{
  "num_hidden_layers": 8,
  "hidden_size": 96,
  "n_experts": 256,
  "experts_per_token": 8,
  "d_expert": 32,
  "d_shared_expert": 0,
  "hidden_act": "swiglu",
  "moe_layers": [0, 1, 2, 3, 4, 5, 6, 7],
  "router_score": "softmax",
  "normalize_top_k": true,
  "routed_scale": 1.0,
  "balance_loss": 0.00256,
  "balance_bias": false,
  "router_logit_norm": 2.0,
  "router_bias": true,
  "n_groups": 4,
  "groups_per_token": 1,
  "init_std_router": 0.0288,
  "lr_router": 0.00173,
  "vocab_size": 8192,
  "norm": "rmsnorm",
  "norm_eps": 1e-05,
  "tie_word_embeddings": false,
  "optimizer": "adamw",
  "learning_rate": 0.00287,
  "beta1": 0.9,
  "beta2": 0.99,
  "batch_tokens": 65536,
  "max_seq_len": 1024,
  "train_tokens": 376800000,
  "max_steps": 5750,
  "dataset": "wikipedia_en"
}
Below are experts of layer 2 (counted from 0) of a mixture-of-experts language model. Rows are named router (the router's row for the expert) and show model dimensions 48-95. Each number is 200 + 30 x the weight over its row's rms, rounded and kept within 0 to 999.
After each expert's rows: a language model's description of what the expert responds to. This comes from a sample of Wikipedia text that the model never trained on.

# expert 40
router,201,208,177,175,149,177,176,237,193,210,168,227,211,194,234,216,228,202,197,191,171,183,208,146,177,200,198,166,198,215,185,193,197,200,252,205,228,188,219,227,168,219,173,293,176,202,248,188
What it handles: Tokens in sports infoboxes and results tables, such as Senior career, Occupations, Owner, Win, score dashes, zeros and minus signs.

# expert 58
router,196,166,133,179,186,140,229,187,186,173,189,162,169,218,238,173,203,247,188,231,198,190,212,187,201,145,269,150,190,230,134,238,151,185,226,194,203,191,223,185,190,248,188,213,141,194,207,215
What it handles: Opening or middle pieces of personal names and foreign words, such as Al, Am, Erik, Kh, jud, and non-Latin script bytes.

# expert 30
router,214,168,198,184,221,173,186,223,194,219,179,202,244,149,189,222,202,251,190,239,192,227,222,163,214,189,242,173,164,217,209,209,249,129,237,198,198,202,211,262,174,211,240,180,151,169,176,214
What it handles: Pipe separators in chart and results tables, possessive apostrophes, and the word piece st/ast (21st, Quest, Lastly, vast).

# expert 37
router,201,188,201,200,184,236,236,248,261,217,244,251,185,223,165,228,236,218,218,210,214,126,254,168,210,148,160,200,192,233,247,188,206,162,177,192,209,181,235,258,235,191,182,209,139,244,204,216
What it handles: Periods, closing parentheses, pipes and dashes that end a line, entry or table cell, plus year digits like 1994, 2003.

# expert 36
router,168,251,193,211,190,199,132,213,159,248,232,202,180,201,235,229,197,244,146,222,171,226,246,158,180,210,245,203,224,200,183,203,164,206,227,155,232,171,252,215,156,218,175,208,199,208,178,168
What it handles: Dashes starting bulleted list items and in table divider rows (|---|), plus en dashes in matchups like Texas–Arlington.

# expert 0
router,213,189,167,177,148,178,198,202,231,181,241,201,186,198,226,212,222,197,204,208,188,164,272,184,189,191,240,203,220,232,166,209,228,137,194,178,196,171,220,259,195,226,143,223,185,197,207,176
What it handles: Pipe and dash separators in sports stat tables, plus line-starting words in lists and sections, such as On, Died, Running, From.

# expert 25
router,195,183,240,221,145,208,234,202,244,221,231,247,210,181,216,210,227,244,181,163,196,229,270,232,199,195,212,151,176,219,212,192,189,207,187,204,195,186,228,261,161,191,189,189,150,157,197,230
What it handles: Pieces of biography and infobox labels such as Representing, Studio, Death, Died, aged, and linkers like became, from, by, at.

# expert 31
router,177,188,178,189,236,182,199,188,145,196,184,196,181,178,209,202,196,216,218,201,246,220,228,188,202,162,273,156,174,235,169,211,166,244,258,221,193,165,161,197,187,219,213,182,191,138,178,236
What it handles: Word pieces inside non-English personal and place names, often after hyphens or in tables, such as Am in Saint-Amand, Kh, ji, ski.

# expert 39
router,195,223,180,198,264,184,193,228,183,202,207,192,227,210,242,227,208,229,250,153,224,223,208,209,214,163,213,140,185,236,228,145,182,204,186,230,228,198,143,178,177,193,235,200,184,166,242,201
What it handles: Syllables and accented bytes inside foreign or scientific names, such as His(panic), Est(ola), lusita(nic)a, Metallic(a).

# expert 59
router,167,184,178,222,212,174,181,232,176,209,154,188,249,151,164,230,187,168,231,211,215,197,172,131,218,203,234,182,184,193,192,178,174,140,244,183,229,196,204,222,204,221,175,151,157,213,159,243
What it handles: Byte pieces of special symbols (arrows, flats, Thai script), slashes, semicolons and minute marks, and word pieces like it-em-s, cond-em-ned.

# expert 51
router,235,118,192,197,228,181,183,294,169,217,207,207,222,177,198,246,224,206,270,207,214,228,214,166,214,181,215,137,177,255,173,206,209,137,197,182,178,197,188,211,220,220,202,209,199,218,185,206
What it handles: Word stems and modifiers before suffixes or nouns, e.g. Socialist Party, bound(ary), civil war, example, economic.

# expert 12
router,209,168,200,151,221,186,168,195,128,196,198,216,188,199,227,201,187,194,231,206,197,217,161,211,164,161,208,176,193,243,150,192,185,278,240,202,148,175,198,157,233,232,195,217,216,163,180,252
What it handles: Nationality and country words (Russian, Indian, Bulgaria, World) and pieces of foreign surnames or place names, such as Rural in Iranian village entries.

# expert 13
router,221,214,179,153,240,182,136,230,161,181,236,231,191,173,234,221,202,209,242,206,213,201,164,163,171,165,222,175,196,239,211,230,193,177,224,218,203,180,182,152,181,213,214,208,167,197,175,228
What it handles: Middle or end pieces of foreign surnames and long words, like vo, ru, ema, plus the word difficult and small numbers such as 5, 30.

# expert 20
router,185,228,245,229,149,187,269,188,260,218,216,209,216,223,171,163,209,210,214,161,194,220,187,208,196,172,131,162,237,213,220,225,201,171,228,157,218,219,207,185,190,154,195,220,190,189,252,149
What it handles: Forms of be and become and comparatives more and most in running prose, often after has or to; e.g. was, been, became, more.

# expert 11
router,248,201,175,199,250,189,195,213,231,248,185,185,188,145,233,223,238,206,212,168,166,213,243,169,218,187,243,177,209,155,188,163,170,165,189,157,204,183,216,262,179,153,184,182,212,213,208,178
What it handles: Hyphens inside markdown table separator rows (|---|), apostrophes in titles, the word piece ent (entities, entrepreneur), and modals like could, should.

# expert 52
router,236,155,175,168,234,195,175,185,152,211,217,177,227,217,200,171,151,206,243,239,187,214,157,185,189,161,204,207,163,205,177,261,182,176,201,152,183,244,200,170,247,225,148,175,188,175,189,224
What it handles: Nouns and adjectives about study, research and culture, such as studied, study, teaching, Theatre, German, American, and suffixes like -istic.

# expert 61
router,216,209,196,211,225,176,137,224,150,231,229,221,210,127,266,222,220,242,247,174,228,206,226,208,168,198,254,179,122,203,206,232,235,165,232,192,192,172,165,192,180,228,177,181,224,205,219,211
What it handles: The friend piece in friendly or friendlies in football match reports, plus middle syllables such as ti, ere, end, and father, up.

# expert 14
router,135,205,177,159,243,187,198,211,204,162,172,190,173,202,174,195,206,212,221,257,232,254,154,203,200,171,234,160,187,186,171,234,200,247,194,246,231,224,205,146,195,266,169,165,206,126,180,223
What it handles: Opening capital syllables or letters of names and abbreviations, often foreign, plus LaTeX backslashes; e.g. K., Ko, Ba, Vi, \sqrt.

# expert 27
router,207,204,179,185,201,217,150,212,179,213,150,189,206,132,219,181,170,190,168,238,218,222,154,187,235,178,250,186,178,249,219,210,156,179,243,172,163,220,183,190,246,255,208,209,181,155,187,207
What it handles: Capitalized or common head nouns after the, a, of, often followed by of, e.g. Order, classification, development, Cup.

# expert 18
router,123,202,211,164,243,196,216,212,229,196,197,162,174,200,174,234,188,161,211,230,189,248,219,168,219,251,223,181,165,229,183,200,166,240,183,194,224,195,219,176,155,180,225,242,245,184,166,231
What it handles: Hyphens joining word parts in compounds and names (hook-tip, co-occur, career-high, Park Sung-yeon), plus slashes, minus signs and table divider dashes.

# expert 56
router,234,218,231,219,165,182,212,248,165,175,158,230,212,179,187,220,186,176,193,183,222,208,204,182,240,157,235,148,201,148,187,224,209,248,253,193,207,206,228,171,222,224,172,134,179,163,185,212
What it handles: The piece mi (miles or mild, miracle), small numbers in tables, and short verbs or particles like up, get, be, began.

# expert 24
router,159,206,223,200,216,208,183,233,156,203,212,221,212,181,212,201,227,278,183,160,222,235,250,163,148,206,238,178,164,222,207,200,228,239,245,230,236,156,213,191,179,260,235,221,167,208,243,197
What it handles: Spaces inside Chinese or Japanese name glosses in parentheses, and dashes or zeros in sports score and result tables.

# expert 32
router,201,209,182,186,241,245,193,167,186,181,213,147,208,179,208,180,218,176,164,158,174,216,210,206,185,159,217,194,206,129,162,226,216,256,214,229,177,190,193,166,178,192,207,202,212,198,234,186
What it handles: First bytes of non-ASCII characters in foreign names, IPA and scripts, plus some foreign name syllables; e.g. ə, Arabic, Polish ę, Sa.

# expert 5
router,197,159,257,177,212,205,229,180,203,157,169,192,196,240,212,245,233,220,247,200,174,245,147,164,201,171,192,201,159,251,196,207,178,170,163,150,214,235,196,142,214,212,198,176,267,185,204,211
What it handles: Apostrophes in possessives and contractions (women's, didn't, sub's), plus some mid-word pieces like Angios-per-ms and years such as 2000.

# expert 55
router,208,162,171,166,244,201,175,237,241,177,184,231,174,165,193,209,227,192,217,183,204,196,228,155,187,159,200,173,153,194,204,195,195,163,176,204,243,184,226,239,142,206,153,200,146,171,178,213
What it handles: Pipes, slashes, semicolons and dashes separating fields in tables and infoboxes, as in Garrison/HQ and PBS/NOVA, plus digits in numbers.

# expert 7
router,176,174,192,221,242,174,170,189,184,174,195,159,175,199,210,197,226,153,208,213,204,225,181,278,195,183,237,188,165,231,162,226,167,240,180,211,276,147,149,142,185,250,208,187,237,189,183,251
What it handles: First pieces of foreign-language names and words, often in table cells, including Cyrillic, Thai and CJK byte pieces, such as Er, Ko, Ng.

# expert 23
router,183,229,167,197,204,160,192,232,246,208,197,196,212,232,163,191,204,160,255,229,200,190,225,152,247,199,201,159,187,270,226,195,222,158,228,255,221,183,237,254,193,234,210,173,148,191,209,186
What it handles: Table pipes ending rows, semicolons, colons, bullet asterisks in run-on lists, and prepositions such as with, for, by, at.

# expert 38
router,192,172,265,213,208,216,207,222,189,193,193,188,217,167,205,203,170,175,225,196,188,277,218,225,211,264,202,166,169,184,180,188,144,198,188,255,168,265,133,175,203,207,211,152,184,238,212,207
What it handles: Opening pieces of longer words split into subwords, mostly in expository prose; e.g. subt-ly, att-ributed, det-ectable, v-arsity, Ta-x.

# expert 19
router,241,182,156,203,210,167,185,187,183,154,242,191,203,246,169,191,181,198,231,223,205,237,148,190,238,182,217,154,184,207,154,163,193,255,175,188,177,193,145,177,166,180,196,152,229,236,190,216
What it handles: Single last letters or short endings that finish a word, mostly y, a, e, as in easy, pointy, Discovery, and math subscripts.

# expert 42
router,280,199,241,228,226,166,138,189,165,207,167,193,185,192,182,215,243,209,165,194,212,210,229,228,140,226,216,207,173,207,174,169,204,206,197,165,166,179,170,191,178,132,221,166,221,260,172,225
What it handles: Vowel-ending syllables inside words and names, such as oma in Thomas or automatic, agu in Montagu, plus World in World War.

# expert 63
router,159,168,188,232,194,162,208,175,210,214,174,171,190,205,182,215,222,184,155,190,194,233,220,189,224,185,235,157,184,186,123,189,232,228,189,187,225,165,212,172,204,199,162,193,189,197,220,222
What it handles: First pieces of split words, often prefixes or foreign name starts, e.g. pro(ducer), De(ity), Kom(an), An(em)one.

# expert 8
router,211,198,158,195,169,171,179,191,115,169,233,206,193,170,253,212,222,235,188,220,223,198,182,256,162,173,243,216,188,200,217,168,226,267,218,181,186,171,193,185,199,243,175,183,241,146,188,212
What it handles: Middle or final pieces of personal, club and place names, often in sports tables; e.g. Ritch-ie, Beşik-ta-ş, W-ome-n, York after New.

# expert 4
router,176,231,147,226,210,168,207,227,229,168,173,199,200,228,178,161,204,223,224,182,158,197,252,179,223,148,226,144,194,223,210,225,239,148,198,158,203,183,232,250,187,281,186,168,147,198,186,228
What it handles: Mid-sentence function words such as was, is, are, for, with and a, plus held, and pipe separators closing cells in results tables.

# expert 50
router,238,208,236,223,230,139,175,222,145,213,186,215,164,181,231,235,182,190,214,237,238,212,119,199,180,209,244,215,237,191,160,234,220,186,239,155,186,210,178,144,258,221,177,195,235,212,225,245
What it handles: Common noun or verb stems that take suffixes such as s, er, ing; e.g. View-s, burn-t, up-hold-ing, deal, account.

# expert 16
router,239,237,185,188,208,178,233,218,217,212,155,203,221,128,201,162,199,238,220,187,160,195,206,173,252,190,226,172,201,235,211,177,239,126,243,178,214,157,209,227,177,249,229,230,156,186,177,234
What it handles: Prepositions like by, for, with and at, semicolons in score lists, and first pieces of words such as prevent-, mass-, comment-.

# expert 48
router,222,169,234,262,183,219,223,197,199,204,193,217,218,176,199,235,253,194,158,142,202,205,213,193,177,169,213,235,196,171,173,192,173,200,181,224,222,174,239,179,173,118,257,261,257,213,216,209
What it handles: Born labels and aged parentheses in biography infoboxes, prime marks in map coordinates, and score dashes in sports records.

# expert 62
router,206,199,174,133,212,193,221,225,252,199,164,242,216,190,143,237,198,192,164,167,172,228,234,150,138,160,187,180,177,217,167,169,234,188,121,150,173,191,182,155,211,168,147,230,216,207,179,194
What it handles: The word World in titles, apostrophes, and years or numbers in infobox and career lists; e.g. World Series, 1962, 2005.

# expert 29
router,238,237,165,182,179,163,173,197,255,159,155,230,176,207,194,253,206,243,230,194,239,173,184,169,149,153,196,151,226,188,149,186,214,233,177,160,224,220,218,167,216,180,248,179,156,224,182,223
What it handles: Leading numbers in track lists, scores, dates and stats tables, such as 0 in 08, 30 June, 0-3, and 2003–04.

# expert 45
router,202,220,149,171,207,155,199,184,202,223,204,213,160,204,198,225,204,277,188,228,210,153,204,223,231,162,210,146,167,159,223,195,196,250,202,208,180,158,174,223,215,230,193,156,181,157,191,190
What it handles: Final pieces of Spanish, Italian and other foreign words and names, e.g. Garc(ía), Lib(re), Francesc(o), Mexico, Spain.

# expert 3
router,150,265,272,244,192,184,230,216,240,201,210,168,166,239,223,181,220,195,202,187,132,180,202,185,214,207,153,263,221,192,214,170,210,166,223,206,155,205,222,244,175,173,172,210,191,235,169,186
What it handles: Forms of be and have and modals after a subject pronoun or noun, e.g. was, is, had, may, would.

# expert 54
router,204,225,176,191,169,189,243,177,241,242,244,156,206,228,167,133,169,150,218,208,174,211,241,153,253,193,206,197,258,196,214,238,207,146,163,205,244,196,236,219,238,220,227,200,161,218,171,171
What it handles: Prepositions and linking words after verbs, mostly by in "It was described by", also with, between, from, includes.

# expert 43
router,145,195,227,204,243,208,209,244,168,199,227,154,190,204,238,232,204,170,240,247,169,255,144,209,218,199,198,171,151,226,185,201,236,191,205,179,184,254,172,156,246,169,212,208,261,207,152,214
What it handles: Opening pieces of longer words right after an article or verb, especially ill in illegal and illuminance, plus am, aut, un, human.

# expert 2
router,261,206,149,206,190,173,193,178,174,158,205,232,210,162,185,202,230,194,206,180,227,219,195,172,177,229,178,251,196,225,192,235,206,223,152,217,161,186,229,228,190,219,208,213,189,199,179,195
What it handles: Small numbers in sports tables and scorelines, plus words like overall, won, lost, losing; e.g. 14–11, 6, won.

# expert 10
router,199,240,182,244,157,161,246,197,239,186,216,162,210,247,219,170,212,164,236,221,147,198,250,169,231,189,159,146,198,227,223,202,205,181,211,179,172,163,189,254,179,237,198,235,181,233,187,229
What it handles: Verbs and approximators before a quantity, such as covers, almost, nearly, approximately; also was, is, with, and table pipes.

# expert 53
router,215,179,177,218,235,231,198,231,188,160,196,183,184,186,212,230,150,131,233,185,214,262,196,219,239,187,218,239,151,231,202,230,162,238,165,177,172,211,167,163,207,143,205,201,262,182,198,240
What it handles: Middle syllables of Latin and technical words, mostly taxonomy infobox names like Pancrust-ace-a, Stylidiace-ae, Nu-di-branchia, and chemical names.